Weights of a small mixture-of-experts language model, trained from scratch on English Wikipedia: vocabulary 16883, 7727 steps.
Below are experts of layer 5 (counted from 0) of a mixture-of-experts language model. Rows are named router (the router's row for the expert), gate (a neuron's input weights, with its number), up (a neuron's input weights, with its number) and show model dimensions 0-223. Each number is 50 + 10 x the weight over its row's rms, rounded and kept within 0 to 99.
After each expert's rows: a language model's description of what the expert responds to; "comes after" lists some tokens at least twice as common just before its tokens as in all text. This comes from a sample of Wikipedia text that the model never trained on. Tokens count by the router's weight.

# expert 23
router:39 54 27 49 63 48 47 52 50 62 47 48 40 49 61 56 41 64 57 47 44 51 54 54 54 51 51 50 55 43 49 43 57 48 35 42 48 32 48 61 29 55 54 28 61 58 44 57 43 49 44 58 77 55 67 60 48 43 55 36 54 45 39 42 48 53 77 48 46 23 46 48 49 60 46 46 55 64 39 42 52 34 54 57 51 59 52 69 61 51 44 50 38 53 45 43 54 34 55 51 54 56 49 60 51 49 50 51 40 49 41 49 58 63 72 32 50 58 41 42 37 55 58 54 43 63 48 47 40 38 43 58 52 41 62 55 39 48 57 68 42 43 61 68 46 30 44 59 51 26 58 55 46 40 48 70 59 55 30 49 47 57 52 63 54 48 67 57 61 29 35 49 47 52 58 49 53 32 61 61 49 47 27 53 42 66 60 41 47 40 55 50 61 40 49 48 49 53 65 41 41 63 52 58 46 67 22 52 65 60 70 63 53 47 64 55 54 48 40 33 54 27 40 49
gate1:44 48 54 35 65 60 56 53 58 43 49 56 43 62 51 50 41 46 47 32 42 39 41 69 37 47 46 53 38 53 50 59 55 41 28 60 45 38 48 57 60 33 56 35 48 54 53 51 43 56 57 37 47 62 53 48 59 53 53 40 47 27 57 52 42 60 55 61 39 64 53 56 29 60 46 41 59 68 54 45 62 50 38 33 56 54 51 37 53 54 53 52 45 51 62 67 43 41 69 49 55 54 72 62 42 30 51 50 49 36 66 70 49 70 64 55 52 64 60 51 34 55 56 37 48 42 55 35 36 59 49 57 52 66 43 41 48 57 53 63 46 44 57 46 60 62 50 59 65 46 55 46 41 40 31 40 59 42 54 44 45 51 45 33 45 62 59 48 56 38 43 54 58 52 36 49 50 52 42 43 49 60 67 60 22 27 43 63 39 40 49 50 64 39 56 45 43 56 37 45 38 38 50 25 52 49 41 42 56 60 34 60 60 55 29 56 71 45 31 43 38 50 58 50
up1:47 59 47 47 46 40 41 55 43 45 47 42 57 52 47 53 50 39 40 39 50 46 68 60 51 41 57 40 57 66 59 69 57 40 29 45 57 43 59 59 46 40 37 74 38 46 29 52 53 47 37 49 48 56 50 60 55 33 63 53 57 32 56 50 46 53 48 68 33 58 27 59 47 54 60 47 52 56 71 41 46 56 41 48 62 37 57 58 39 58 58 49 27 69 47 63 46 56 55 53 42 43 82 51 50 45 66 51 62 51 62 48 60 63 80 57 52 70 62 64 43 50 56 52 46 54 51 35 68 57 58 55 54 58 42 39 50 39 57 33 45 54 55 41 65 53 59 46 52 53 66 46 49 47 40 48 60 38 62 70 63 58 46 29 45 47 42 48 52 53 37 48 52 40 58 41 60 43 32 48 55 43 62 66 42 42 55 42 27 40 57 52 61 34 49 49 49 41 67 45 63 45 61 36 46 52 41 51 45 60 44 59 38 41 34 61 61 53 51 58 47 57 60 51
It responds to: Words like as, for, with, when, during, where, after introducing clauses or adverbial phrases, e.g. given as c. 1855, with moderate rain.
comes after: ",", ".", " due", " known", " such", " well"

# expert 11
router:22 36 41 60 68 28 66 55 57 49 58 46 61 56 51 51 41 50 66 35 31 42 47 42 46 40 51 55 49 35 54 48 64 49 55 53 78 43 48 42 47 48 51 52 54 58 45 51 52 47 47 43 67 45 68 56 44 37 60 57 41 53 57 60 44 54 56 59 56 46 59 62 55 57 50 29 57 44 60 67 54 27 31 56 44 54 48 64 53 38 26 43 31 59 51 45 56 44 54 54 59 41 52 59 47 32 60 47 61 68 49 56 54 57 75 49 31 64 50 35 33 60 52 36 50 40 42 48 51 49 48 56 65 40 67 62 34 39 61 49 19 65 56 57 56 40 46 60 48 35 71 53 51 39 52 51 44 49 36 54 66 52 54 47 65 42 74 51 63 55 46 53 45 51 37 43 35 55 52 55 39 42 38 44 45 56 58 57 61 50 52 54 44 50 65 50 60 42 56 43 51 54 60 58 59 53 51 44 47 69 55 57 61 51 52 39 48 34 54 49 51 56 58 41
gate4:53 40 61 57 51 54 51 54 54 65 44 64 59 60 56 49 56 76 42 37 57 56 51 62 45 30 81 57 58 57 65 33 60 40 52 46 49 45 66 37 46 57 43 47 49 59 58 54 59 51 61 58 47 54 59 71 36 44 51 52 52 50 27 30 52 45 61 38 52 48 45 35 23 56 30 38 44 42 38 30 63 61 55 49 56 51 50 43 59 54 52 42 59 54 61 55 37 59 45 66 65 41 65 58 44 48 36 38 50 39 33 50 50 46 68 40 54 49 51 56 57 58 51 50 58 56 73 49 44 65 65 50 47 44 57 56 35 27 54 43 58 41 52 57 69 54 45 60 45 50 53 46 35 47 58 47 35 50 50 62 58 41 31 45 45 56 47 55 55 54 46 47 38 41 47 50 55 49 42 52 51 58 51 61 39 47 38 36 47 65 42 29 51 48 55 69 64 59 57 46 44 55 57 59 51 65 57 52 53 43 33 63 53 28 55 47 45 39 46 56 17 57 50 49
up4:56 45 39 60 51 52 66 47 44 64 56 63 49 52 72 54 65 62 51 38 54 45 54 54 67 45 58 56 50 46 55 38 70 34 47 48 58 34 64 46 48 61 37 69 48 43 60 51 50 57 55 61 34 52 43 56 15 59 46 30 46 39 45 40 64 31 52 22 54 56 55 46 34 53 45 49 46 45 45 52 50 47 55 53 50 57 42 46 46 50 37 51 43 64 44 54 46 62 50 63 59 42 47 49 41 48 47 51 56 41 38 51 68 56 44 51 32 44 43 56 53 56 50 40 49 49 51 33 51 72 60 50 24 62 45 48 33 45 41 52 50 41 53 64 58 52 45 71 56 56 45 53 37 45 51 45 60 36 45 50 65 48 29 53 52 55 44 69 43 29 50 35 45 46 32 67 44 46 43 61 45 54 56 46 54 44 31 33 63 80 45 43 57 44 66 47 60 48 47 40 46 59 50 44 53 51 51 54 50 49 59 50 46 18 34 50 59 53 46 52 41 35 67 47
It responds to: Two-digit chunks of numbers in tables, scores, prices and statistics, such as .219 batting averages, £250,000, -50 C, 107–114.
comes after: " ", ".", ",", ":", " $", "–"

# expert 2
router:29 39 34 56 61 47 43 56 50 60 52 45 53 48 48 38 25 69 49 44 41 46 57 57 56 44 71 51 49 49 52 59 44 40 34 43 59 53 52 59 49 51 61 37 45 56 53 58 45 59 43 51 41 46 50 51 46 32 49 29 51 57 55 46 39 50 55 62 70 27 56 57 57 52 53 49 57 57 42 40 57 37 34 53 51 61 48 56 59 22 45 55 45 60 45 45 49 32 58 50 46 58 36 41 56 30 63 58 50 52 42 52 53 58 51 45 43 69 37 45 43 70 69 43 46 46 63 44 47 42 24 53 52 46 63 62 50 51 64 51 33 58 45 56 43 49 48 50 56 36 58 42 53 47 56 59 45 64 32 41 63 44 54 52 56 33 61 54 64 44 33 59 44 52 48 40 30 51 56 56 55 43 33 38 52 51 52 49 46 53 51 53 73 59 55 46 51 43 56 45 35 58 74 60 52 51 48 36 50 34 71 68 60 79 45 54 68 40 35 33 55 35 50 45
gate1:58 55 51 46 51 63 51 49 39 51 34 48 51 47 48 44 40 42 55 52 38 54 43 59 56 35 53 37 56 31 53 53 64 50 65 55 43 64 45 48 51 49 56 67 48 39 36 61 68 52 28 60 28 51 44 43 43 64 48 52 53 47 51 54 34 45 53 32 45 56 45 60 53 42 60 30 37 46 60 58 44 47 55 52 41 46 46 52 46 62 25 43 52 59 65 52 58 39 57 53 55 30 39 54 54 54 68 74 43 30 59 46 61 50 56 47 43 45 35 38 53 55 40 57 35 52 37 55 43 49 60 61 67 46 37 45 49 42 56 54 53 33 71 52 30 50 56 38 45 43 41 43 46 35 64 47 57 50 55 66 40 53 57 53 73 63 61 55 42 56 44 47 43 43 73 44 58 57 48 22 41 42 49 28 45 42 52 55 51 40 62 71 52 58 45 40 45 59 44 63 39 61 57 60 36 43 64 74 50 50 58 60 50 63 46 62 62 57 49 43 57 52 36 30
up1:65 37 59 53 49 45 48 41 37 50 46 49 44 44 56 67 61 60 47 33 62 45 49 56 45 67 45 70 34 52 48 50 55 47 19 53 56 41 41 32 41 52 49 41 52 52 47 56 33 46 70 51 70 51 65 64 56 32 53 46 48 59 64 35 52 59 61 66 59 50 62 34 49 42 54 57 61 57 43 38 60 47 42 59 63 41 47 39 52 40 74 67 53 46 49 45 55 53 41 54 52 59 64 57 65 45 38 21 57 70 46 36 34 30 47 52 50 56 67 51 42 55 49 46 44 48 56 31 45 55 37 40 44 61 47 62 50 60 43 44 58 70 38 44 62 51 37 70 45 52 54 63 61 63 39 71 46 37 38 34 57 42 45 48 40 38 39 47 49 50 56 58 39 64 39 63 53 62 54 74 50 57 38 58 48 55 54 56 55 53 35 38 42 45 58 54 59 53 55 44 53 46 50 43 62 44 43 38 39 46 36 39 48 46 50 42 44 45 50 41 46 38 56 64
It responds to: Standalone space tokens just before numbers, mostly after colons, table pipes, coordinates or month names, such as 171°39′, 14, 2002, 1993.
comes after: " |", ":", "″N", " January", "°N", " November"

# expert 5
router:45 33 58 66 64 60 55 49 50 63 58 51 51 55 55 57 35 58 64 57 50 46 67 36 65 50 52 41 47 54 60 57 48 45 51 57 50 49 51 44 48 43 59 58 61 49 42 55 31 54 51 57 54 56 54 56 50 46 48 57 50 72 40 64 47 53 52 60 76 49 69 71 53 52 68 44 51 63 42 39 63 30 45 54 62 51 46 47 71 31 55 43 32 64 38 52 47 27 51 48 63 57 52 40 70 47 46 74 55 69 41 65 54 66 49 43 48 60 56 48 43 45 50 47 30 43 53 45 40 46 39 58 50 51 50 64 42 48 56 57 48 52 45 49 36 39 56 59 51 54 61 47 59 35 50 57 44 54 47 60 44 47 58 58 54 44 55 79 61 46 42 69 55 58 46 36 55 32 73 43 44 33 42 34 38 64 55 42 43 40 55 73 66 40 52 62 47 36 54 44 56 49 46 52 40 49 43 33 43 43 38 46 54 47 69 50 60 38 39 32 58 45 52 35
gate0:38 54 35 63 67 41 42 45 63 38 67 29 31 49 56 55 38 47 39 56 60 51 31 40 58 51 26 39 58 61 50 49 44 40 58 46 46 50 35 42 61 51 57 56 56 47 61 41 75 61 41 66 56 40 54 41 45 31 63 44 36 39 57 52 59 55 45 54 44 57 55 53 52 67 41 52 42 44 43 44 51 48 51 42 35 49 52 58 62 62 60 72 66 52 52 44 50 27 46 39 56 68 47 60 33 70 61 44 64 49 51 41 57 35 57 39 51 52 55 53 59 51 27 40 44 55 40 65 66 45 45 45 45 62 64 32 43 54 48 51 48 48 60 45 66 41 49 64 53 51 43 44 21 62 70 50 48 45 59 21 58 44 49 44 35 51 44 39 40 50 52 62 55 53 43 49 42 64 40 46 42 55 40 59 48 54 49 57 52 54 42 48 46 58 47 55 56 61 35 42 48 45 61 56 51 40 39 71 55 49 51 54 40 54 44 60 45 51 55 28 40 66 57 40
up0:40 64 44 53 59 55 44 40 37 46 51 35 33 43 59 42 49 64 40 49 42 55 45 47 52 76 52 51 50 51 43 44 56 59 56 47 51 55 58 65 51 54 70 56 47 41 49 39 63 56 62 54 41 63 69 53 37 54 63 39 40 46 49 62 51 55 34 41 44 46 61 61 36 59 34 74 47 66 56 57 54 59 46 45 50 56 54 40 57 55 54 70 60 48 44 41 37 48 67 33 58 55 53 54 54 54 46 54 53 56 55 37 68 54 58 59 54 46 31 43 53 41 47 49 51 56 60 30 76 60 52 54 48 49 42 52 49 59 51 51 41 49 43 55 43 61 55 52 38 58 33 59 50 43 75 48 50 59 54 51 56 44 53 64 48 46 56 54 41 46 58 59 43 48 57 71 77 39 51 50 55 47 40 62 42 27 56 50 36 57 45 61 46 66 64 58 52 70 59 46 56 39 57 50 46 38 62 51 46 59 53 60 21 59 46 40 61 36 68 33 83 51 47 65
It responds to: Tokens opening a row or block: a leading pipe after a table separator, sentence-final period plus blank line, heading markers like == and ===.
comes after: " |\n", ".\n\n", " |\n\n", "\n\n", "==\n\n", "===\n\n"

# expert 4
router:36 58 55 56 46 48 56 51 56 54 51 49 54 52 60 71 32 48 53 49 46 48 64 56 69 29 45 45 50 49 55 54 60 46 51 55 70 33 47 54 38 72 59 43 46 53 49 59 33 69 46 57 56 44 50 57 36 46 48 33 50 73 45 44 49 54 51 47 63 49 53 66 51 53 50 48 56 64 35 45 46 28 41 46 59 49 52 58 46 36 56 51 36 58 31 51 53 45 57 57 62 36 28 58 72 48 67 58 50 68 45 50 62 60 56 52 39 51 39 27 51 66 53 51 22 51 42 42 45 56 39 53 64 62 57 61 44 49 63 52 24 48 39 49 51 41 54 57 49 47 57 48 49 60 46 72 59 48 51 45 67 51 53 58 57 41 53 64 50 35 42 72 46 49 50 45 55 61 53 46 48 46 51 23 52 51 42 43 63 50 50 59 46 36 53 46 58 50 59 42 17 68 54 53 43 56 33 46 43 46 52 71 65 67 69 51 58 51 54 52 48 57 54 48
gate0:64 60 49 44 69 45 49 64 57 41 63 42 40 49 39 44 37 48 51 58 37 69 52 36 53 41 65 66 49 47 44 61 55 45 53 66 56 49 42 45 34 44 42 48 49 58 45 45 37 66 56 46 42 59 48 53 47 57 56 59 45 46 69 34 47 61 47 58 22 25 63 40 62 35 42 39 39 54 51 52 69 51 54 66 46 39 47 63 56 48 55 65 41 60 40 59 32 65 45 50 64 58 56 59 39 60 56 40 37 55 55 53 56 49 33 58 28 63 45 54 46 65 54 42 47 68 50 52 40 66 64 62 31 47 36 46 46 47 54 61 74 52 55 52 52 50 54 48 51 61 47 46 47 46 44 34 61 39 56 35 47 43 29 49 63 59 55 54 57 36 42 42 65 44 53 40 40 43 43 53 50 37 53 43 60 35 51 36 46 60 61 42 68 51 37 45 60 55 49 62 36 53 36 59 37 44 56 47 41 63 37 37 48 46 69 43 35 31 43 40 39 42 48 42
up0:43 58 39 42 32 66 57 41 40 42 47 69 56 47 56 54 62 58 43 50 50 46 54 63 57 63 45 58 50 59 52 44 32 57 56 29 32 51 55 42 50 52 45 57 66 61 43 59 65 39 42 45 52 47 59 50 46 45 44 35 55 35 46 65 58 40 64 57 81 51 54 56 36 68 51 59 60 39 53 49 33 47 40 37 46 36 65 41 47 67 55 34 49 59 61 49 78 33 50 40 41 44 59 44 60 43 50 55 74 49 40 41 68 56 45 49 61 28 59 51 47 28 54 54 47 39 57 50 53 31 53 37 54 49 54 45 56 61 41 50 22 57 46 49 39 59 61 48 60 46 57 46 55 69 49 55 46 69 53 59 56 56 67 66 62 45 60 64 49 60 54 61 44 52 46 56 50 51 57 57 63 55 40 52 39 76 53 53 40 55 48 66 37 51 62 41 51 36 58 39 57 44 57 34 54 53 54 46 41 52 40 58 31 38 41 58 59 53 52 57 63 59 56 50
It responds to: Sentence-final periods, including after closing parentheses or quotes, and hyphen bullets that open lines in lists and infoboxes.
comes after: "\n", ")\n", ".\n", ";\n", "==\n", "\"\n"

# expert 20
router:19 40 28 56 58 26 51 56 55 55 53 50 64 53 59 41 36 50 47 44 37 37 71 54 49 35 41 57 58 49 57 63 59 53 53 59 81 48 50 43 36 64 60 61 49 65 48 56 52 49 45 44 61 33 84 64 45 32 61 44 51 59 41 57 41 51 56 46 46 46 67 65 50 53 62 33 53 42 51 59 59 31 31 42 48 61 49 74 56 41 39 54 51 53 44 52 44 39 51 53 58 56 47 56 57 39 47 47 50 60 44 65 57 53 55 50 27 66 29 38 37 58 58 35 34 56 56 46 49 58 44 57 52 36 70 59 35 45 64 41 28 50 56 57 32 52 58 56 55 40 60 45 50 49 48 57 43 48 40 57 44 64 49 44 56 38 64 67 62 47 34 49 42 65 46 46 37 56 53 50 55 49 37 46 34 61 50 53 53 45 45 48 42 42 52 39 51 41 58 46 45 55 53 54 61 59 39 47 52 51 51 48 58 55 55 63 53 32 49 46 60 59 51 45
gate0:63 47 60 61 29 51 52 49 57 37 44 75 57 48 42 38 60 44 44 41 48 43 45 44 42 46 36 47 64 39 49 52 49 44 44 63 58 50 55 38 37 54 34 33 43 49 44 61 51 50 65 35 34 61 41 60 67 47 48 41 28 45 62 46 54 56 32 30 38 30 46 54 50 48 42 28 61 41 37 59 48 49 52 50 29 39 47 43 52 49 50 36 45 55 40 45 42 59 65 54 62 54 57 40 61 55 24 55 46 44 46 51 60 41 31 39 63 48 65 45 57 33 60 61 44 55 57 55 58 31 31 40 52 37 52 45 54 39 51 46 47 63 62 50 32 39 52 66 31 64 38 60 65 57 43 53 47 51 42 46 49 26 47 57 33 32 63 54 45 45 37 46 57 48 49 52 41 68 56 44 38 49 40 40 40 70 72 56 47 43 54 42 43 63 49 68 38 46 58 45 42 48 63 46 53 54 45 46 52 42 43 43 62 65 46 55 56 58 55 63 51 56 55 52
up0:26 56 46 40 61 48 51 69 42 51 46 20 35 49 38 51 45 52 48 66 52 53 43 56 50 64 57 43 51 63 52 50 54 52 55 26 39 38 38 65 36 53 62 58 44 58 41 40 48 63 49 81 59 54 52 50 43 49 42 61 48 50 58 51 62 39 68 76 52 57 56 49 56 49 49 42 49 52 52 60 62 57 51 34 55 50 61 48 59 59 43 63 45 52 53 56 67 53 52 59 52 46 39 46 55 37 49 37 58 64 40 48 49 48 55 56 40 40 40 40 41 84 53 55 48 52 59 41 43 53 54 59 38 50 50 58 62 63 61 61 42 32 45 60 43 56 56 28 48 56 59 58 43 35 70 56 37 47 61 50 36 51 49 42 73 73 61 54 61 39 44 63 42 41 71 75 58 34 33 41 51 33 61 61 51 51 47 33 53 57 52 48 50 40 44 39 64 65 50 52 62 48 56 46 56 63 44 59 45 56 57 48 51 41 39 47 41 44 46 47 48 57 48 45
It responds to: Last two digits of years after 19 or 20, as in 2018, 1998, 1896, plus closing parentheses and time words like century, ago.
comes after: "20", "19", "18", "17", "–", "th"

# expert 1
router:41 51 59 58 49 42 49 56 50 47 63 50 57 46 49 44 47 53 50 40 47 51 54 36 66 51 81 46 54 45 59 62 60 46 29 45 54 33 59 61 45 42 64 59 51 52 43 53 46 64 49 56 55 64 66 64 54 35 43 46 46 73 49 50 49 60 51 55 72 54 65 75 59 60 61 35 61 61 54 57 57 34 42 63 50 58 62 58 54 32 55 49 50 71 47 49 74 32 51 55 59 32 43 41 56 42 52 48 43 58 26 63 49 57 60 32 49 55 34 36 46 53 59 48 29 46 48 54 45 43 40 53 51 47 49 53 34 43 48 44 45 44 38 42 52 42 48 66 49 38 44 48 52 47 45 60 59 55 37 50 47 56 56 47 48 43 65 55 54 30 50 61 42 56 48 40 57 41 52 45 48 52 28 39 52 52 54 55 46 44 31 74 45 56 71 41 48 27 57 47 38 73 52 48 56 50 54 52 28 38 54 49 54 70 55 50 61 25 57 57 46 38 48 39
gate0:54 67 56 55 61 52 46 67 41 37 53 51 46 50 62 50 62 60 64 61 44 47 50 60 34 39 56 52 37 56 55 55 38 54 55 64 49 47 43 63 65 58 47 59 48 36 49 58 54 48 45 37 35 34 55 54 52 48 58 41 54 32 68 48 58 49 46 65 47 71 61 49 43 39 65 33 45 35 51 36 41 61 50 49 54 42 57 48 47 46 29 57 53 52 34 48 67 39 60 41 50 51 52 38 66 58 60 45 45 34 49 51 54 46 65 37 64 47 53 55 43 68 38 67 40 56 45 63 53 43 35 56 54 40 48 62 72 68 42 69 42 37 34 36 59 35 68 39 72 60 48 53 60 51 77 58 61 56 44 54 48 46 34 45 51 47 52 47 47 47 51 47 51 59 58 43 61 49 45 51 51 52 47 42 57 47 64 46 44 56 57 49 55 46 52 43 34 52 55 46 70 46 58 26 48 47 51 51 48 49 47 68 44 60 33 64 21 46 66 63 66 61 43 32
up0:50 44 66 51 51 48 57 34 50 43 56 46 39 58 37 54 50 42 46 29 53 48 61 31 48 58 54 38 58 36 51 57 69 58 29 32 33 56 65 44 55 38 49 42 78 71 56 39 54 49 43 44 34 59 60 51 46 53 52 45 54 63 54 62 55 43 39 37 62 35 41 60 39 56 49 51 60 59 62 63 40 50 45 48 62 48 56 57 60 51 46 43 48 39 47 45 41 38 54 59 73 56 57 60 46 44 42 61 69 52 50 56 23 57 44 57 56 42 43 47 48 19 45 59 49 51 53 53 47 44 73 34 53 53 62 55 32 57 46 40 46 66 66 51 26 39 50 53 51 42 51 46 48 47 29 37 37 52 66 50 50 44 42 71 62 60 60 48 39 47 48 48 67 50 41 57 34 54 54 50 64 37 53 62 45 45 44 45 52 29 43 43 46 48 52 67 60 65 43 63 53 59 55 57 70 44 36 37 46 60 64 43 50 50 52 52 47 56 38 44 43 50 43 52
It responds to: The article "the" after prepositions like of, in, to, before places and names: "in the Hudson Valley", "to the north".
comes after: " of", " in", " to", ".", " for", " at"

# expert 24
router:39 43 60 66 63 52 58 46 56 54 51 42 67 48 54 50 44 47 42 47 36 40 53 51 49 41 49 48 51 56 61 51 59 47 49 36 78 51 57 57 43 52 67 32 59 56 44 74 49 60 49 33 60 53 51 52 38 42 52 48 32 72 55 46 52 49 70 42 63 50 54 79 59 58 53 34 47 61 50 49 53 36 37 44 52 64 58 52 57 45 41 42 27 51 44 42 51 37 58 66 59 34 38 50 55 28 62 49 57 82 39 60 57 61 53 35 43 75 43 44 48 75 58 43 45 39 52 59 48 50 31 67 49 40 69 65 43 42 54 48 35 45 45 58 54 52 53 55 52 50 47 49 54 46 58 66 60 48 50 45 56 57 67 52 52 46 63 80 45 44 37 59 43 53 44 37 31 42 67 55 45 54 33 46 31 52 44 58 60 46 57 60 54 36 65 46 45 52 54 44 43 60 53 64 54 58 51 50 51 45 55 62 55 55 52 59 58 42 49 55 53 51 51 46
gate0:72 66 37 43 60 63 56 26 43 46 36 46 48 35 53 51 63 54 53 57 63 61 72 42 68 49 49 64 48 43 34 50 58 51 48 59 57 43 45 60 48 58 45 43 47 45 38 62 53 55 53 43 47 71 57 56 36 59 53 59 64 43 70 40 58 55 31 37 55 49 48 43 57 37 49 47 51 49 40 68 55 46 52 47 54 34 50 38 41 43 46 55 45 54 55 49 56 53 47 43 34 57 51 62 67 39 58 52 45 57 53 60 43 66 54 67 53 34 44 45 34 35 46 41 53 50 38 62 35 54 68 43 44 53 41 57 62 50 57 48 45 39 53 57 55 46 48 52 47 24 52 66 47 38 34 44 62 51 66 43 53 29 42 29 51 49 41 43 37 42 58 72 63 68 40 39 49 45 48 39 50 34 41 43 52 50 76 63 34 42 53 57 46 47 64 38 62 43 39 40 58 47 47 53 64 46 30 50 37 39 61 54 50 57 47 42 34 42 62 42 42 50 30 37
up0:34 36 55 54 44 58 45 60 49 61 77 56 41 72 61 38 38 50 47 48 42 51 45 45 39 51 74 41 48 49 55 43 49 57 52 44 54 51 52 47 60 45 51 41 49 60 65 41 38 40 49 49 48 28 43 36 61 44 48 52 48 53 36 63 34 52 77 45 53 50 57 55 48 54 47 58 59 49 63 34 45 59 45 48 41 70 39 66 61 50 62 39 57 49 45 44 43 36 54 62 75 40 60 38 45 62 42 47 38 44 47 56 43 44 50 42 33 80 54 54 46 67 61 70 52 54 55 47 65 61 38 58 44 52 58 56 42 51 41 48 41 58 38 53 53 59 53 46 54 81 40 41 52 68 69 70 37 54 39 39 41 74 60 56 59 52 57 60 55 58 48 34 41 36 57 57 51 52 37 52 47 60 53 63 44 58 33 46 58 37 47 44 65 52 40 58 54 70 57 59 44 52 67 48 44 50 61 49 58 56 46 51 49 40 49 50 65 50 50 42 57 50 74 52
It responds to: Century digits opening a year, such as 20, 19, 18 in 2004, 1989, 1851, often in death dates and citations.
comes after: " ", " (", "–", "1", "28", "27"

# expert 28
router:41 43 35 58 66 39 58 57 50 47 52 43 60 47 50 52 37 52 52 47 31 49 53 34 52 44 51 50 52 32 52 65 46 43 50 49 58 57 72 58 31 56 71 55 37 61 56 56 47 53 52 40 56 42 74 57 39 45 41 43 43 71 68 77 48 60 50 56 53 45 50 48 51 53 53 29 56 51 48 54 63 39 40 50 58 63 59 58 49 44 47 49 57 49 42 32 50 45 49 66 45 50 42 47 49 44 59 47 31 55 43 44 56 56 60 32 54 68 59 31 36 70 60 39 53 44 63 62 42 51 38 56 57 47 67 60 44 47 66 50 35 46 50 61 57 37 54 53 44 45 49 44 70 54 58 52 49 61 29 58 42 57 72 50 53 26 66 55 44 51 42 55 39 54 50 41 31 37 59 49 36 44 25 50 40 57 50 66 65 48 40 66 43 33 53 69 64 45 51 50 59 42 54 59 47 65 49 41 40 35 56 57 61 63 53 54 54 39 52 34 48 46 47 36
gate0:47 60 68 43 48 47 33 51 43 38 48 71 52 33 33 55 30 50 44 50 46 52 21 31 60 40 47 62 49 49 52 55 56 67 56 56 52 54 52 53 72 44 60 49 59 50 39 55 38 70 67 68 45 56 60 59 50 70 50 54 42 55 52 57 44 39 50 60 42 45 48 46 46 57 36 69 57 31 59 51 44 42 65 34 59 65 42 49 57 38 44 30 56 60 38 33 58 49 36 44 57 42 45 41 60 47 72 48 42 57 38 54 43 41 53 57 50 46 58 61 47 58 43 47 57 40 53 33 58 41 44 64 40 28 50 53 62 50 51 40 62 58 41 51 52 39 48 48 47 57 58 39 41 53 40 66 40 44 51 43 44 64 46 50 65 58 60 51 50 62 47 59 41 61 49 47 42 70 58 43 67 63 41 58 54 63 34 39 48 60 46 51 58 57 48 30 54 33 30 65 48 59 52 48 57 37 54 58 57 32 54 45 74 61 31 61 58 46 46 56 45 43 53 44
up0:51 41 30 55 61 58 59 51 54 60 48 40 65 67 58 52 71 54 65 38 54 41 85 68 40 47 49 38 47 43 47 52 50 34 39 35 60 54 32 37 22 52 40 56 56 53 49 51 55 33 44 34 52 54 50 47 55 39 54 45 55 28 42 46 59 60 40 34 61 41 45 59 54 45 54 31 51 72 42 53 52 74 46 61 44 35 55 54 46 58 42 52 34 42 59 61 41 40 62 46 53 53 47 48 45 48 40 53 58 34 52 51 62 51 44 42 41 45 39 27 44 37 47 55 48 59 48 69 51 63 60 39 59 60 57 51 46 47 47 65 43 50 58 66 57 59 41 51 48 44 53 68 63 44 44 44 52 51 43 54 49 37 56 45 45 55 39 46 61 49 62 42 41 41 63 49 54 38 42 61 26 50 49 34 60 43 58 58 46 44 54 45 46 53 46 69 49 64 70 39 48 47 58 42 45 52 51 47 45 59 37 64 15 33 60 43 45 51 63 55 53 55 46 48
It responds to: Individual digits inside numbers in scores, tables, measurements and decimals, such as 3–1, 1.82 m, 0.0039.
comes after: " ", "–", ".", " (", "10", "^{"

# expert 38
router:31 48 50 49 53 31 47 55 49 48 46 51 48 45 58 49 24 46 58 35 38 51 51 50 58 53 44 70 47 48 49 69 53 58 51 46 69 53 51 52 50 56 52 53 47 60 42 54 42 69 46 50 52 59 56 57 52 41 49 28 43 67 64 64 30 64 57 61 64 42 60 51 62 45 48 41 56 73 52 47 56 42 51 49 69 53 50 65 56 31 51 69 46 67 37 51 69 40 56 47 46 57 36 50 65 56 63 70 42 76 47 51 55 52 53 29 45 57 59 37 41 53 58 47 34 55 43 45 44 48 53 52 48 54 46 48 34 50 66 50 49 60 43 59 44 42 46 65 55 30 54 43 56 48 55 60 64 48 31 50 44 36 53 51 54 45 55 46 43 27 38 63 36 56 37 42 44 44 56 39 56 49 46 23 32 54 43 42 56 49 29 52 55 57 49 49 66 45 52 33 43 47 66 59 56 63 37 40 32 54 65 59 55 60 58 50 50 24 53 50 49 39 62 37
gate1:47 48 58 51 45 45 50 44 38 34 66 75 52 57 76 52 50 47 54 59 59 38 46 54 63 43 33 45 45 63 48 66 61 46 47 52 69 46 55 39 45 54 27 53 57 50 48 44 45 54 43 47 46 50 68 47 60 55 55 61 55 37 55 53 43 61 61 70 39 67 49 54 54 56 50 77 51 34 53 56 56 62 56 56 42 63 64 51 61 61 53 40 45 57 47 51 42 51 49 56 46 47 66 46 35 49 54 50 59 59 49 55 59 43 31 54 56 51 56 70 65 36 59 49 49 50 46 53 36 59 54 49 38 37 51 51 51 66 61 57 37 52 46 47 33 32 69 30 53 65 56 63 62 56 44 63 49 53 39 43 37 50 58 49 53 64 61 66 50 35 47 37 54 44 37 49 63 61 45 52 28 39 62 39 54 50 38 24 50 31 67 45 48 55 42 30 66 45 61 58 41 45 44 48 51 49 45 57 40 39 56 53 68 31 62 39 58 67 50 58 51 50 52 30
up1:34 25 39 54 36 61 59 36 39 52 56 42 51 61 64 60 38 42 31 41 54 45 55 40 34 57 46 45 54 55 72 56 51 62 46 30 44 50 54 47 43 45 50 45 50 49 55 45 45 62 42 55 42 68 44 47 54 51 61 66 55 54 62 49 65 40 26 41 63 43 54 48 50 60 59 79 57 55 44 54 59 36 58 53 46 55 49 51 53 75 29 40 37 55 51 32 59 38 33 46 61 53 45 68 49 51 40 42 61 48 55 50 38 43 53 38 70 48 60 58 56 66 55 62 48 40 48 51 56 45 38 42 49 47 67 57 59 66 56 45 56 34 49 68 43 53 60 66 40 61 39 53 42 60 56 51 72 74 49 51 53 43 63 49 64 58 44 63 45 46 56 46 46 47 36 55 41 71 55 57 54 52 60 41 32 51 41 43 31 55 71 33 59 57 49 51 59 32 72 36 47 47 51 45 45 59 49 49 50 44 47 43 35 55 49 55 57 51 41 43 54 54 57 43
It responds to: Pipe separators between filled cells in wiki tables of results, scores, elections and credits, usually after numbers, names or parentheses.
comes after: ")", "%", "0", "\"", "3", "1"